Weights of a small mixture-of-experts language model, trained from scratch on English Wikipedia: 128 squared ReLU neurons an expert, 8069 steps.
Below are experts of layer 4 (counted from 0) of a mixture-of-experts language model. Rows are named router (the router's row for the expert), up (a neuron's input weights, with its number) and show model dimensions 0-255. Each number is 500 + 40 x the weight over its row's rms, rounded and kept within 0 to 999. Numbers have three digits each.
After each expert's rows: "mostly gets" lists some tokens that are sent to it at least half of the time; "comes after" lists some tokens at least twice as common just before its tokens as in all text. This comes from a sample of Wikipedia text that the model never trained on. Tokens count by the router's weight.

# expert 29
router:515453526561537459566414473515535557443505475499404576520486481456447538465482494524534537497423451534517529565433491463416499549497506497403509496547563478512527490531426500474547526529508539505520499520504440474453527547559495505493423457453489510530494491451493470509551525486495537580519515484568491440504574518529497575392428494459544489472497464555470448493508500542488494511478476565524538537556448462457485576524508520535520461462551493565422546502532459569520535529498522520564464500432522569428529532442474462520459457462517558553474547488453538482504481487474486522513513516519454438495476537522442508531564523620444439497488556485504508558458494451518522516498546560534546471482514520500542517482508588476475489480437528504576557522478476510504462469544528
up0:490491453457481523449470484398519481551461525420533400498530477449502501482513453550500477531484507512514548573473449497462463564555464538498498517472539491515549555509467512451569548566497502478522550495468511500518528559485481442459470547446464420476507471454523538471532398525506517488463529483495522491453535476494463514600455523506489515522552419513524559516511470471437473489570512464509456497446576480565493487456452494511534426493491513457564479447505540466498502478515584499592507460539461470450513485481547492442531487523393535486561473533527452481499453449484460528443517522550414450494463411491470515547436539511483478520488521542465593467473485464591506517504491449407551483466492454448517558601478539549418519484470529482497530481516519524524492505487481
mostly gets: "in", "en", "-in", " Win", "ins", "kin"
comes after: " |", ")", " sp", " wood", "ick", " W"

# expert 13
router:544460515530517561568538490530494507490509450500442498557498498454507495496494484422572516537452551511476469536490495425521503587486485585471484469493503467525484492480457522408504488451449515515520483535446457410518592447479517536528450502469545553564479487506499501496493446550489585458539552510500514515469510453480558521451456485499490447534470518514556479482409456449479516473536556535508521509544481520497485539497490508480430479500535440483415605514517466509543550473518517457559419501481461571457516517491473475574443551511488506549475546554505515503508449548476609610426566497470504453440436562460511462508502533574474454495433546480472481519511514507449518521525504559532469478472569505486544475592479560466516424438477508505501481539463492518460489552531570
up0:527545503482489501541530473462544503534445575463517496467541450408513477516463491529530499578464516493495571470496453499550540561507475534496491489532516516513561449443466535505484572434452444483496569520499552485463566492503516575522540471435495575465523486491540525484527459574528509559566510546452553510460475520554519473504486517453520488572480443513534425479493462485519473521555580464462501482522545532490489572407512541413551472523584474493499539519578471442588542490466580452519509483461470516523571517492518478498471533444496490555451517550551513473551477445576576620473500524533509521550508526465515506471477486537477492484507532447461451500529553472465489494507507515461423470465506510471534441535491478503492454500575414549583461499476562523469484504533587
mostly gets: " 2015", " 2010", " 2011", " 2005", " 2014", " 2024"
comes after: " United", "|", " in", " New", " the", " South"

# expert 20
router:529404502534537468530478527483445483460503559536501570507584526438461506512454484457542524502498482494403514538485481464518492571439516573384501494519541468560501474535484484427512502485534584548500457480472457500626503495430525538480508489468508463528517496461481455535497509552561567519598507503585449517474537507476521505492490440454518429438491451546489389516447444469523566466535530538599511509516472571460492540471575467489418474485493429495499568571516497526455548436519500469524469501517470531527505466422421462503483497515492521583502537536495451465467441518499515496429524480457532506489511544512466499495522576561544418502443563465445502489477484442526502522452492503490543485509520529502522507548473524497513476551491538545487521487459440485501489500530475
up0:457478491451483522498429554482532433506544524519489463486526500559505443487523537518526567525449484510514533453527420453524466492447483460463524526587612508518473480553546452454514497512516455540500503588468494499554489514504543546566506537499495495554391542498479520477528478484548465430536505526403552537493507528489498536477546432507529497487518412470509482553481504430533541500519473560480416532403507537442448515501535463473529541510458486516410450530498425470464493531510437550522512568443543502479479552494497478585466520474503503499546507537520439491516479536508461522511480554536490456421523534503590542547455538498472422565538466489577418511512456537518488525480505478465547569474481534527501476542524544547455450531538525512452537483460405440479476534499567
mostly gets: " Coordinates:", "|", " direction", " respectively", "At", "stru"
comes after: "\n", " ", " 0", " 1", "4", " 2"

# expert 91
router:477484470490496335491557539505468505482573488544523540462457462440482549460458532459524540504525468479542483564483476482536537514448471497461518474547493397495465475539469477426534455443483538530479444498482461463516540454482511548439483456459479562510449489475475435576451456454492544558520449553455566565441465501486533517499483529533504530450468431588473463551428485488538489531496476501521438530482504528485489516518547488496544465523584405526482576517438441534469499492495481516534460534548447543498543489440426488497454528516479472546483489466518494491557445471569533529446441445441456517445468494484469522493498466555525438514472512406499434504484474492508542530465516522546507506539570551526525537520461544440477458447462497442515577502505501549525454565518504
up0:559528514494554478422511495470498519501564550460472495464512452490410580521489546430548544445530492541540512517578502487528585548426532459476525517526538551467469557523457529479551441521563543523508547443512486478428453488487475532471523446469550422450501501492537516534543550484477512572516557499539439512495423519522500472534496509545523479533497570464513490577516427485483531514536469518467415455487434491527517523523526444534535512533457431468464413514488434463496485435631483446454529532508455535478530478443537506516532500532541491502437504493544564473528438524532501507521496511481512511500448501517572540540507544435515438527471515444440539520471546531552481476523510534486505488466550458499483481581487558547507416536508504529463512434579455534554463538579504
mostly gets: " President", " Robert", " King", " Thomas", " William", " son"
comes after: " C", " E", " M", "-", " A", " c"

# expert 79
router:512516540577579487540474493516492510518513532581468515585547554472454523491504524443595489529461454506483481587422504463457504561475476556455508529569535466524496498543418457467627507550497541529525391468440456465546457500479510547504457459457525496609492469471456449503488450519538534504555516553603506569490478547469555466460478471466504419437523444540526408544526469510526507529556504518513517525496466472519486460461542495498485518536470480502510548510547478492451559443553492484590517525442517529465506475419414458446486495465484540498439516485496515546521440480498516487454519488476502433497460549475449503515481523504499485476463535498454418413529545473504482519501526507585575483493471553486559525544544502493464520456470545515495472497517463535508498510535537
up0:488410518492498524578493551500483511523517481524450480566486389484576507542437448443524522503507466567517591472494497531496526454456501489519504563455419492538466503516416588455480512505521517517569596436539440506507476466456480479480484445499478548544487481488457478490452523503468513510520636446405454452474458471501524452472503464418563404435437509541431517464477405505506489549546494495520506546535493461437489490452500421440506511511467512479483546459498475455570503535452568476523459511540499478469525584530555503514466538530517464488423489536522518428507502500476438487524484459503509461509492488596535496502515501525573497525518466500483531494504491508527506543544521515460462556499484574484421504528469517585473503493500519487451569507535478447454525486484511
mostly gets: "|---|---|---|---|---|---|---|---|", "R;", " |", " –;", " 12;", " —;"
comes after: " ", " 0", " 1", ")", " 2", " —"

# expert 18
router:474488588479500436552481536484482533539547511475546500562536489510441529493475447520486591486518465503434457550463482478495527504482501553421523484519522429546506404574494447480519529578449494501508489463499505426514466579482522571444458447427516560565486504430457426481493402522474542528559531499572618447515519491481529552500428451482487518519454444524614482481494497519500483562444471562478511534564517492435470513545546485592529488521528495554547517522466455500524497460520480473535499464544488486483551466500535466419454540521500505513446513533550479543521488483487493512490539447529451475478448529448429532580510528567433466452498460517498486491517524423493532568445516536532506551498462543483493476480532506505458423491518451506518498513545423532511517512511543
up1:586499445508570532481512565451499482468478472519557502427503448515575568462548501444567489410491541495483415522523539411541476556492547477518509543463499502476445486423529498519496512547470528557494522585423504520468440510475531436480534462478459505497542443577502481467512545516488455529566445547467392549481532543505480506544460523521512452542486434483464527484524499495419444496467537551581530540544484497531494498457485491484509527460507501472475456492474503529514531498446537537463452498496551525479453434487453545468493457518536399523469551468552473464513487482519535513415540441512455472412521495596509520490506445456543451426439517479492500514579526509497582510454482496528478556482511477452520530489464511522479482463451562531498492451453528534518611493503457
mostly gets: " 0", " 7", " 5", " 9", " 3", " 4"
comes after: " |", "|", ":", ";", " −", "°N"

# expert 31
router:498478550523564531518511486519488511513535489546500497465462525454502502538489476509538516507516474482473456546474473538531544550497543532437512499504502514584430420494431466448483443447488476530535430520503455521549547504467469480472413485496486533530520484450471444472546523447492566519495555555519597540471512512523515534466467521486450450461482458569573465581448457521518527509517542496499538508579404530532491518558567523499475566522477484489473576533527519484532523484516526484514480501562468497512533517517370473499481531480446538506473537496526511453450448474585520570485575473464458527460398490516469519496514524548525454450387561532470459534430507471420519506522533549486495463495551591520480474496526486477420421537511524519534422525489439521556450485578543
up1:521474492548484493480504517500472600501555514532542451453465574443491539491459452518427516523521497427504461551594461487470513483454584551505393481488460515516535540492529537474413519488507530444460441471485442549545593500517503462441496499495573491496503522530565482471453479566576516524436528533488484491520532487500537526532547490504497482492515516488555538572455488561478504518521561536498553498449431441541510444579520529484480542536506497512452515482475488599540533462490527530484458390488469455494514443410449455463508525550493537447461508462496492440473408497498553405495507447442504506487440508486439526513623467519506496490466502531517545555503471506495529445502481477583532532498507511543484475476480490474499565561450494435531496571517478497484446467452521
mostly gets: " US", " USA", " MF", " DF", "==S", "CA"
comes after: "\n", "C", "S", "R", "M", "T"

# expert 85
router:522477485525501435549458480476533533500484471525455521598538567498500561477480497448570513555535467538472506519484508477466455505507498520414494530512542461498479561515487471462547545520484546547430406508507466465534460499490533528475529447432488545573499450469455478564543509499545526459531510459555497527517473586507587521477481504446553473430510466574536450555526496500536555587525501561522463574522479513544473513475512515561467485481465519517430596502537447476510488453534487493560474524509515527470545426454447480551430484510497550504458504529501466506494470511510524510422505489473506490544465578486489492511494542559537480489426459476397428538548579454527521491386537517515542506502490499523562514520609491458505455505480598543491462486464440547512445490557518
up0:522539477497506501492469450486496496484550482540430437461524542462449545492527507496505471525518501521493452584477537495453435523496539522370481460510542504439516475520466466503522468432521562507499528571471502469454489419503590516392554473503537433503460522489467510456494489599502424503531564548446470490503572508473501586445531458467434507516475460480495520401497527463519568524508469460567471527457531519520494504477533510605462518494495504501542512481454516513407481490489476510484446501498502498553504418490492522509431426413482562503452492508529546526484561547544499508545528461510445435545428502371508498549561559506469485481515554478476511534498491491414448507455498502514486439511500503508466524519585457511487539502581495441484458511506475497474433482527527
mostly gets: "ak", "an", " known", " Man", "ran", " Pan"
comes after: " ", " 0", " —", ")", " 1", "%"

# expert 46
router:518459514458533485503506506451495506496563560567552483489481513409486450458472478382545498493453447508461484513468552425544561544496504599522509510500552497581496470552508479489574447514486549536427441532403477474536476532498471517505486412474491556506468491476499438533468497497475571556486495552556602449471512519509532490468459468491529452481519448528565489471421480469468516502580559516521507540510442453529471602479540483474518523593552435519459544517553475547495514469521579512561463514514476551496515464463495476470495490480464475530473533547497473518517490472545537523507497507433511526446479413473504508564479451524503464486490490459498446524482594524524538493478524496527576508534550526504563533617530525439461441464475542501534523537506447475485489552502438
up1:567432552472520504502519464473501475429558507519493503451451502509574533458481521553498519553469529455479520432500523575489438488450478496586502503444530522507501498458496483558529501574470502496448438515506484545466565482482504445563421539502479533470495601458544428529516501540396475480548486521522550466588551440568562526512526484478535485516525483498457479502463456483523444480516463472532475530513443499533518490522538591436523498596505539482465537454449496573557559395486475565469518502449492509533500539453513565438603534462483473541484508565427490570573510553491517467509532411442506539497460505509486505535465480509486476572506528471473520510500521504484529528478530498520561422573497450526466532449488448490574514485449459510448503502516481512544450486546504
mostly gets: " employ", " coast", " cover", " mark", " product", " plant"
comes after: " f", " c", " the", " b", " F", " was"

# expert 58
router:453444509568501495575500563513404532444523463495496468438502487454485484497425481448573543494437495511455464529460512480461545505388495552498500411473578511519520544496478499493467501487477530500463462471437494480496493528442447521532470473486484557574426509533436457508506448520518506510501511471474635491469508533483495525563482485476455482511500418505526415492477493519535521490494506572534484555482473515429498488492555537496475458570527433518419547516590476543450535470491535530486519510571512466458525535456470489464431470464464537554449506539475494513522500461538525529486478472465529535443428524470546564493489490546500466513477505545452473507503426451437487483460484550482532480453531509471543473502517509452490314455446538493545474521541465446484449507532501
up1:489538504519440449505494537489469491527497514476599483558508503449465546448482599456559569576424578574441487591505508515539499573514536456405455541512510513578518523476497540499480514531454448506475469500495488486527472460503408528553463563540512535476489486502436513513479496536449555501465513511484477476413555490484522479495432475491499480493532506516516483462490518487482481484525499516534532562466472499460479512514609435454491489471444533446532542522466512500511528469552471433554549470502523513476507423467508466450402495505554518538545489501441484586515541503469544446518511530540527483409463467548517578483529506459476532499543503525454541451458447549457489467503462519506564475476575502574424559483477459470488398457519449451571512482546501523508445549472457
mostly gets: " announced", " time", " Date", " years", " reported", " killed"
comes after: " to", " was", " not", " and", " were", " is"

# expert 52
router:480513497444560510516462456463533465482501500549548537511545519444492519514500446490524552576453460524434437573428536506519497547502555470450538495549512445522540462497498511440495551557510514564516445498487518479496509485525479544489476411463524529552562521429493458459539465508479557532567538537538539551459488542434502505411460501543463442468558453526443467532487477473494508542536530529532478532547471488522425523524542507511480497542479484526445584601497436525519563449519505496541514438492472458411559500472465543505522504485479470603482520502512491480574528557523581531511523467511475507411471498436469515564516530586516464524469516477481422467490553377425538565419566568481531485490507505542509532474542528450450491489533507480486555543506508542515503480503493
up1:494522544564490483470507550493523483547484494477510455553523597516529463576407521515499510481448505451424465558533586531452461471448455458485496513555512503435545587467447478525468518511541460501566522477544483436415473411540529506450523520536520499488452437525470446555518466439478499457470522494483547547502452491518444528522449538571395432536521471504500549573483532527512422538509466534483444463499458492472553578527454580434567495440536498504502488478576516515467494496431565534623527469486466529527443481504543495510476513526523561492517451497415506525488508524430487505474552488465560517594526493517549503490544470481505503486456457471433471488432482477464466498507525474554491559491512464524488482445513505499505505467530514484481483451531517541550567483550547
mostly gets: " the", "The", " The", " its", " their", " \"the"
comes after: " of", " in", " to", " for", " on", " at"

# expert 87
router:481515500470508519498493482512411567493552462493460502537490557418473526435457474490514515445470528502508439460475428490550497488499538541469446485520499467525478491581487488393438533490486515515493447557466475445532549477524485565510433511445535541550470506517454506532509490486507530430502538520513541544485469540505485497460390493500490486476510442471551494550416411466497475498519513524548496495478439499476466491473512528493433521517514497568466573520500458521569571469525521472527495499465450491462542509499562502573448499528466528579493508537546491475565469505534601514441485490404512444498491552460386462524433599543469526470457578474509519514547504479414486550513511544508477497452518556547520470546484481496407436437502464466532482557505431481457452474560540
up0:519491451538520481497511554536486627517410484531467482504503493493476525526522423445547502431504505515469484454499556479426514547549524485534467490543521430487438536534441507476497525529412442556473507487486475457592478496452409492483488454544488461539450557534543516545523540465516526448521594484497584548514507571536533536409541455525486589476466561485457483519512405484465589515462485517536526476462435461479496496552481435538564512450531440462449504461461503475585461448524500540501505493516426435548559535512524402503514502495530503558483525509434482524527553463551470460504534484476492529433540503463490508550499517453525488507461497508457568522505544506435482526547511466497444474461499468515472535536444525431499528444470488508502470490426486587505498502520525
mostly gets: " United", " York", " League", "ington", " football", " Town"
comes after: " the", " |", " New", " South", "ster", " North"

# expert 38
router:518474580567506492544457498472503525539471474518536519477511540514451566470524455454653525525423478544490467554474452436421572534510541552485454458563574460524493443581497460483507534518482522496489488577484422476567471519536496516430457435498500495496462436459516461522528481534527507496506514515539570450534532558479508499430479436484501480487512419487519464489467473480498518526500473521517505515571399425477487593435519513501460497550532479552434538522456414536553508507490496510550537506540476525464551504461486554485487454435475586505482498517457502469550498503508526505456509438458535441483523514519476509514472493573540398499472496492455478498543481407517532592488572519554473452484491582533530521541528522500524455513458537531506474547449541510505474507553511
up1:506522509453510500503480427583592511487554488544531427439455465533554492460520458482500484524546439606473463488433527505484526517484514538491526459478515480444511531518562533479480495517454517515464522552522516506576580502410487457462465447477373524578443480448483614523490499475497541530523530499460518526530463544544538569548500474451515521493493475526512506537502516542477417538530463570422479509579495544529449557476476531521505492509502496456497509475485482552495569486476485515501567493477484480503394499507461487484538551499473597481518577536475491429533447545486434564558500524548554537425473425530452497521466392509534470474510489459509444434507511457479485461474492500485512552589544576522514447485498493527514500545507465566484528465507518492513530473472487
mostly gets: "\n   ", "\n     ", "\n", "\n "
comes after: " |", ".", ")", "s.", ").", "1)"

# expert 23
router:432429517508552482526509512527506504477560466481482520524486524467536482500481455472504530528483480511477464491435509456482499590397457507527486474525506454537498479503414430475482445524530542452532428504452500442531503499527488552540465538465487438545522500475465471538439516532517572520567539532595516530500531492493471570483514508517435445459492448546509498492472474452529570397470466482466539509533456421469451548446607457528453572475522506519496525571491457553498510472515520501530418503500494505496531465462420545565467475463448578581462494627484498546469465494469536529494547491422506473459465548450478517488506560505549415501403536498467484514453547450518494536508521535542548538535542527489510458519484530514446452520517475504557590514479441539533470456503502
up1:472500533449522536439459523550449516466521469449527489529549448419483509437485522466591509565504480508497474438439512516441541558505514493480428466490475544541477450488513503496463532519483534517452493450512587508512492519554502455478481574496500522492492476488547470422497477489486494398453495518442556532607496467477468481528453477455452563476436498526410486512553465502497460523493408541421490526484469537464504520519540456455542570499526509494578495528546507534553510545450471531429517528509531548499550482561547513538452464572553452475477533449531526547477460587490498531446525483433456502532380519507557494443509412479560513447511516538471506582476588540507469485508419574541549506530486531495522541462537489450506455519439485497511549500560504514496475484493507
mostly gets: " first", " First", " Second", " second", " final", "===S"
comes after: "\n", " Year", "\"", " MF", " Win", ")"

# expert 35
router:447546445514472493521509481510477465477513473529537542502539524486483476481471468472528505543491457555442464474425485536503496537454448548506485491521538487545498516505498491447535518502533501530474466513476475504551442437521474622499528460480416529507467436500412485523512475474534499525537481570524528613507506519524504475517448492468473473430492516602547451485472455482506583441487469564454523521550448505494481545448509419494524492506436530547497536503533485488575531437549480448523492448495489460450612497532450478491498473488449561529481462512545583500514499528526551482432471508497482485448378504512451479519529598568398484448486518468509476453460468481465498531393544572563488522463510551528584509520549486479409447496474546533533500497500455522515437477475505
up3:494548563562553508503506549530485470526476462530526542472496409470523503446527489519452490464451575506595425506557490494514501524532399546405544462572630476454511478512514528523509505518432501512480499467480450481518444472434513489502485473488433470474502522531464555505537498522539472497541531534526434510473563537562443506509504486509464478533543458510463541435530510461558555474477584475499493474497477544457504489520534534584528538584502493455473574539530511491533472499392504509479509526546568487562459530528478504546501521404569471577489441482490551527521448455514513434509515496529486511458503488506476542457586555500555516568548535559509464494485516556449559505481523487503491469470459543540504486524513487505560422488524558464425435438516466504553526534433511
mostly gets: " his", " their", " her", " American", " its", " new"
comes after: " a", " the", " of", " an", " and", " for"

# expert 25
router:514504550568525521513472477498436524437562421512531523525450483432496569501453468448533541474495492503428484503475452487515534567415471583510491481576531481536458522527522401398479500481491542511479499473458480528576511491560529490487497458502535490498467437495468432508502457526514542557543524566616566526465525577488497531515436452476474441447521469485593480542467425490504517439526548482540481515529487501479494558476503554498492491507563491482430548533496439495516491421508520488492468483497520495490565503449470467525417488466464495511466501499518538490516510463582576473416530556436521477511491462450442438479482541529456503499469564487510487503529507472482537520488584552552559454519571517515558516567500528460500418461518492483527507541473425502540508567519581
up0:453515502533495442431496510535448477457449496525526531540506500424452561428472449448482473500505471504518484565522508568425514565404497445493430506446536434524490510522514447481404545467472468471558532518556442521497543473497557463507475487643505450510491521531507483475553576539441578549495415489555511536588561491496539552514509507534521434506482503518475519544504519526422547448474519517459516504469485563450462507486443502498434521475460531496402493477483508560529483482492519535486510491476485470452482478526524511551446463468446480541479523544494467437479496516441507521472555517442564472441534527460494428534530500499547530514433519566514485534578512528500452514431453472502489527517448458525595546489511534431471437515552432501512554525496480528535501460535543
mostly gets: " film", " school", " government", " music", " song", " town"
comes after: " the", " a", " The", " his", "'s", " and"

# expert 72
router:458523552525508513543491538468479549509505535594505530568520505421405508458503418519525606492505448477443461522504497504442506464462519484423555500495488461547467514537523460481510466568483594537518466565493453468501533489573486572515533473467503554498499507441444505466518468470516545469565528525641533471516528520543501514474449474515461426458470458534557498536480508476449531529535509469479457530530531474442498555561526470501490485510477452551492508559489452589525537459519551502578477508508475442486541488457509499520432545462483516519479514536577587534514474534502513492418595477449544460521476506528508498564477542517535487528468498482509422517453523464480584510501554569510478481466481497487490417539469490517461394510472503415503475476493444535501419472519523
up0:492529490475519538474470509445478499541474409517453517431501565514496540507545473535512496503454502526542562416518516483533459605430455548448573508488493545460487546507522464482474483513475535453482512513507428457519502435569524499474433493547564476538420559524553525504492528573553575490485481570529522504553432539534482457487507510467527521546564536451471481499523457449527408559498553547469456523398588571480516484542476525510555483493443505551492512510513502481514481495582489522513526466575506508540441468495435517500559557433523424552479520539507497484510585487503513489520498475490506514542567583551420484481523539504459534525533515522534534491550517515489533568555498545485537525559481555504576493478545518476577532417501481468519461397485496486514491514494561
mostly gets: " T", " C", " D", " B", " G", " W"
comes after: "\n", "-", ":", "|", "/", ";"

# expert 12
router:508519581529509530526523464506488467536511541555474506504515513499470497537486457475530543521410458534408431506529492479492483554438559498440476501510531524556469461539482468450504444494569518501481450506486478428512490433554533574478449446433541536550500538423433476484541518497486515593516543561526614531526475533479545543431454492492491449479486489533481465523466441499443478541442446511489501549515486501498505510484531503481509516558521535536480493450522464507518455439525547468480429483553485483499537476512427446527468591437470576529542508558559524426523473535549534546461577517513498504444448496460514527503473471534551444425443525488487463524413492457550518513513504578548529457518528548518532459510593477483456468466441514488599446482488487495515486591483437
up1:523448529486520465458550560563516511512505467475517487530559430523556423487496421507493514514531518513438451538538525544495480428593518469442530524478533475492567491444450515554508414453551536508511560495549526443459485522505545466415479509404503532561443520498409530533504541519501507489462539437475490525524445547506603513482555490425469500538489491504484455498538478566474521511435601475484523522484451517531436471375496557540402494562481472478505488505569475447479521539449544517491486499551517498501465522440515440511459513508473503494513431556517454513564529493451502513495502542454534455513530476546503484532533561564463465578536485517417444543507453471523534501488454571473552498524503541545546496488522478467511483503494482495468491577471535459603490540496495
mostly gets: " –", " —", " −", "C", " ", "BC"
comes after: " |", " medal", " I", " S", " N", " R"

# expert 69
router:462441471575498418498506552512428496437501466526504545520469531542517488524531466399557543570493507593422472584490532466489545488474437516500490494604526483519504427503529466385471448502525537496462451491467443496524509503521483492423437447433569512523504509471460452510508429495510510516552459499562485552499562518474567510524472487481463449440499513543528444543515476548479520493542506555477475517558500500485480491471504497481440493527447511550534597520494433468556526440501502511569538491511504525412513552479432494493486492550460580573504470576494554432530491487507562442491512493524469492458459540442469526522445491554408443491465544507459495430490506468459479527527529526507516423513502520509478451526515479497485459467539453540509519521518508564465422536516580
up1:507497492515395540589541493503505534548541511522525571463480456611527460464514566532478428486538485533477468483494488489478525483394475466458484495463439533477533462538486524461497446479514512511488533449519528460474460473506457471476547528405505499583528492503533470507501429545570576519439502404519501430451533500505499463576464468464461517471472472508519446445541453581536490440451529484478479559480515498508478467592513465511499477442480488515436477526517593478528524488583501486500539478477485429504496459438490441510434469493477395495478550556457509485522557524498474541523539489518494435449542404503513498450508464581481509481557568532512575527553472501507526543549450513479547497526542481527471448497487563449498553551524490465515466527557466491491508479417458
mostly gets: " he", " his", " she", " it", " He", " It"
comes after: ".", " that", " where", " he", " He", ","

# expert 78
router:487525532476552475546487485519502546511495525503534512493538526497481540579513454507527511558420526558449496558436452477481478574433547497492480433568519431556507514572444453506551474537555464494449466482442502479445516501505501532483480491455464479502517491548458428498448450518507552505525516536530544503453481477586513534410464516465480423471456488492527432489541482501545527544510474504475510547496439515448479550517495469490460519602447448531484586489458442496540508432531525466448535469571466573451484518480497491546463459487410463538470512555468554542496424472497522462466498476433532508500408513533476523597478486488472425471514482490468498526499500474525574538470558572492627523528543519421487424543515555560472506489489518563550540476514473506499489531508558
up1:520441472536509502542510441464495445512501545524491470533523485504506421521483480485503527526471493523512533428476525506541488501486523471508448489523548464424490457448447541522547542537511467505523454521451480474403424524486525463443525484486523529506518392459505512546543418467483496464543517572512521489551439500485515447474483501560471511503476478479443464527613548532516451516473552527508498629514460449540502443478455457528501563496506496500578500453536500543556510582445503512479464485567459437467467521531413468449526509491445499565518524545506500461533499480485507445458437578556443499551486497457580518590438491531472558517525519538474503470443466485417443500518542544452480478482487506447502597481523516483474485493519552503501491467489454591449497523471628
mostly gets: " a", " an", " m", " s", " $", " any"
comes after: " is", " as", " with", " was", " of", " in"

# expert 32
router:537515502434568502512461489451542485507514475519537518513504531440489513506518446499495570547450474539421457531456507498512538498519504474417511451537502399537495456468493522430524499531450536504487439522458472473522535506521474570468517459451551554550557520415485477455540507523494587549574569532519529491442473502476521544438476514512478466495562450557440514487488451474483572555527442507544484531518492508472463482546539564512480502507475513505468641619536498506493594434529510462494489487504459490459604523504441499414501509476477535555448518490510471531582503527484566541528509472495500487446454484456467503555485507617569473539442520470474438483531536437472558520433549563518559527503539523545521504516556540480456475509506462498502522499511481534460513467557482
up1:501469581565500525479565522531506499464525566518547449472545490493467487464476484530480480509522501457487444471433474446520499452538478476556532528455518446538494473497493541478593542548486444529524513538530468551598395548447438503574503455466496486483400546518550514548490459553527412545532525621539561481488529498480566564478489513421475485476520438570515483574450494389534534487501458507552543525427521475416472547500438545441460455503529480496548514486473470470464482531524519516463470484484514484494500497571487531501521478535529471509533512509434460503510475408490489514535473518441487558488542490465588508484456469487530552433488487497474518461509550488549598522513512567506535543538493451440476482536489477506465516495456483513529569494561499582496440505467498
mostly gets: " the", " The", "The", " \"The", "the", " \"the"
comes after: " of", " in", " to", " at", " for", " on"

# expert 15
router:473562497499543403509488487511509542526545477489538489552541504530494493498509442555524530544472490511488436562439469420549481516404510521490459472506551437560526436554474458453479477488530480483460497530488503441454520497460497554464402485451485445544482501493445424538515444496524512475542480541531575515535553494577458526433477481504448496442470484500528404506537473476538570527544461469504495558500410523410517518499516514533525505528507495542542530476512513494532498443589500490487485488509514509453519497496456461542498441463444450539496505532515591567523449502534567504456514502473513500482419510518411484559518470513484408458430521475427481486460566463497535519409538514534557537468498506418472519553510550501441440492501504519589603472517426510503483519493523
up1:518511457455441519486456405539471558516477495556536491455523560452503552450549546490578505469435562514492525469524490631519444549534488489549526458443609571530479517451527496467472538515515508505487530447530525466492538414518470527461468528543561556481523468473447537496521480498497501446460533565509440528515508482505523504496542486569512489503513446564508483493458557483521518535431524610548508500515485439508449524489516452530503503471491541552535446478488468424475550474445468473411522452515488496432512520461416461489533473509515461469495477463441551451470510498465439544530462557471514496586549498468520463423451443583507433463494445467482455506498504550478475513601549494508463431557509498526573504497482469502484540536505476439505502489552463570516531530451513
mostly gets: " all", " a", " three", " most", " two", " one"
comes after: " of", " the", " a", " with", " is", " as"

# expert 90
router:547466468495468514561533503565461517479501457495533544494510519452456531467449542478509549512458434536465498470490501510520534518477567606461543398555547449494506464508463521460514435500531505525454516477464487496502533551481472452466439497478541529484481460536495417416546495486575512504555523543562510539517591525522527574538493496516482504451484503557544516545511450496525480554534514576445492531477501494512431532464617519521463461504490470486473566538542495530468487507484516470476514551580437512481595485461439484519421518537483490608462494513467598569498503552525543462455530432450513456480510503448442531526500504563464479486480590471477458567455524484486515569463573552526508482487558554493564534514514525494482514536500479579503458578523467562463512486556502
up0:490552476472526476469501572443531452510484469463465579494430444467523557462524514452483583517477527551518490452469508470585522489521554514456529435488487464496488456476517501521556457477550479517430471493476454448458608468534459488520469463454474489543493492534524521546479477513484416416569464505504531562431545462519477483528494508552561496558564500471470450526540481505525497518552526514461533521459557481450496504455534518547486473496442523539454553431488482466520476529493507425535456456558479503493579517486425427483520430491524428494473490462471514580460414530500481477546546486530525568604538411503519534532459515518513418507412540530510521428524494467454507530509451428501453510461466552459574494453510512483494489483427406498476434499485495491514455494510455
mostly gets: " William", " Robert", " Peter", " Bill", " Bob", " Chris"
comes after: " H", " W", " R", " N", " h", " J"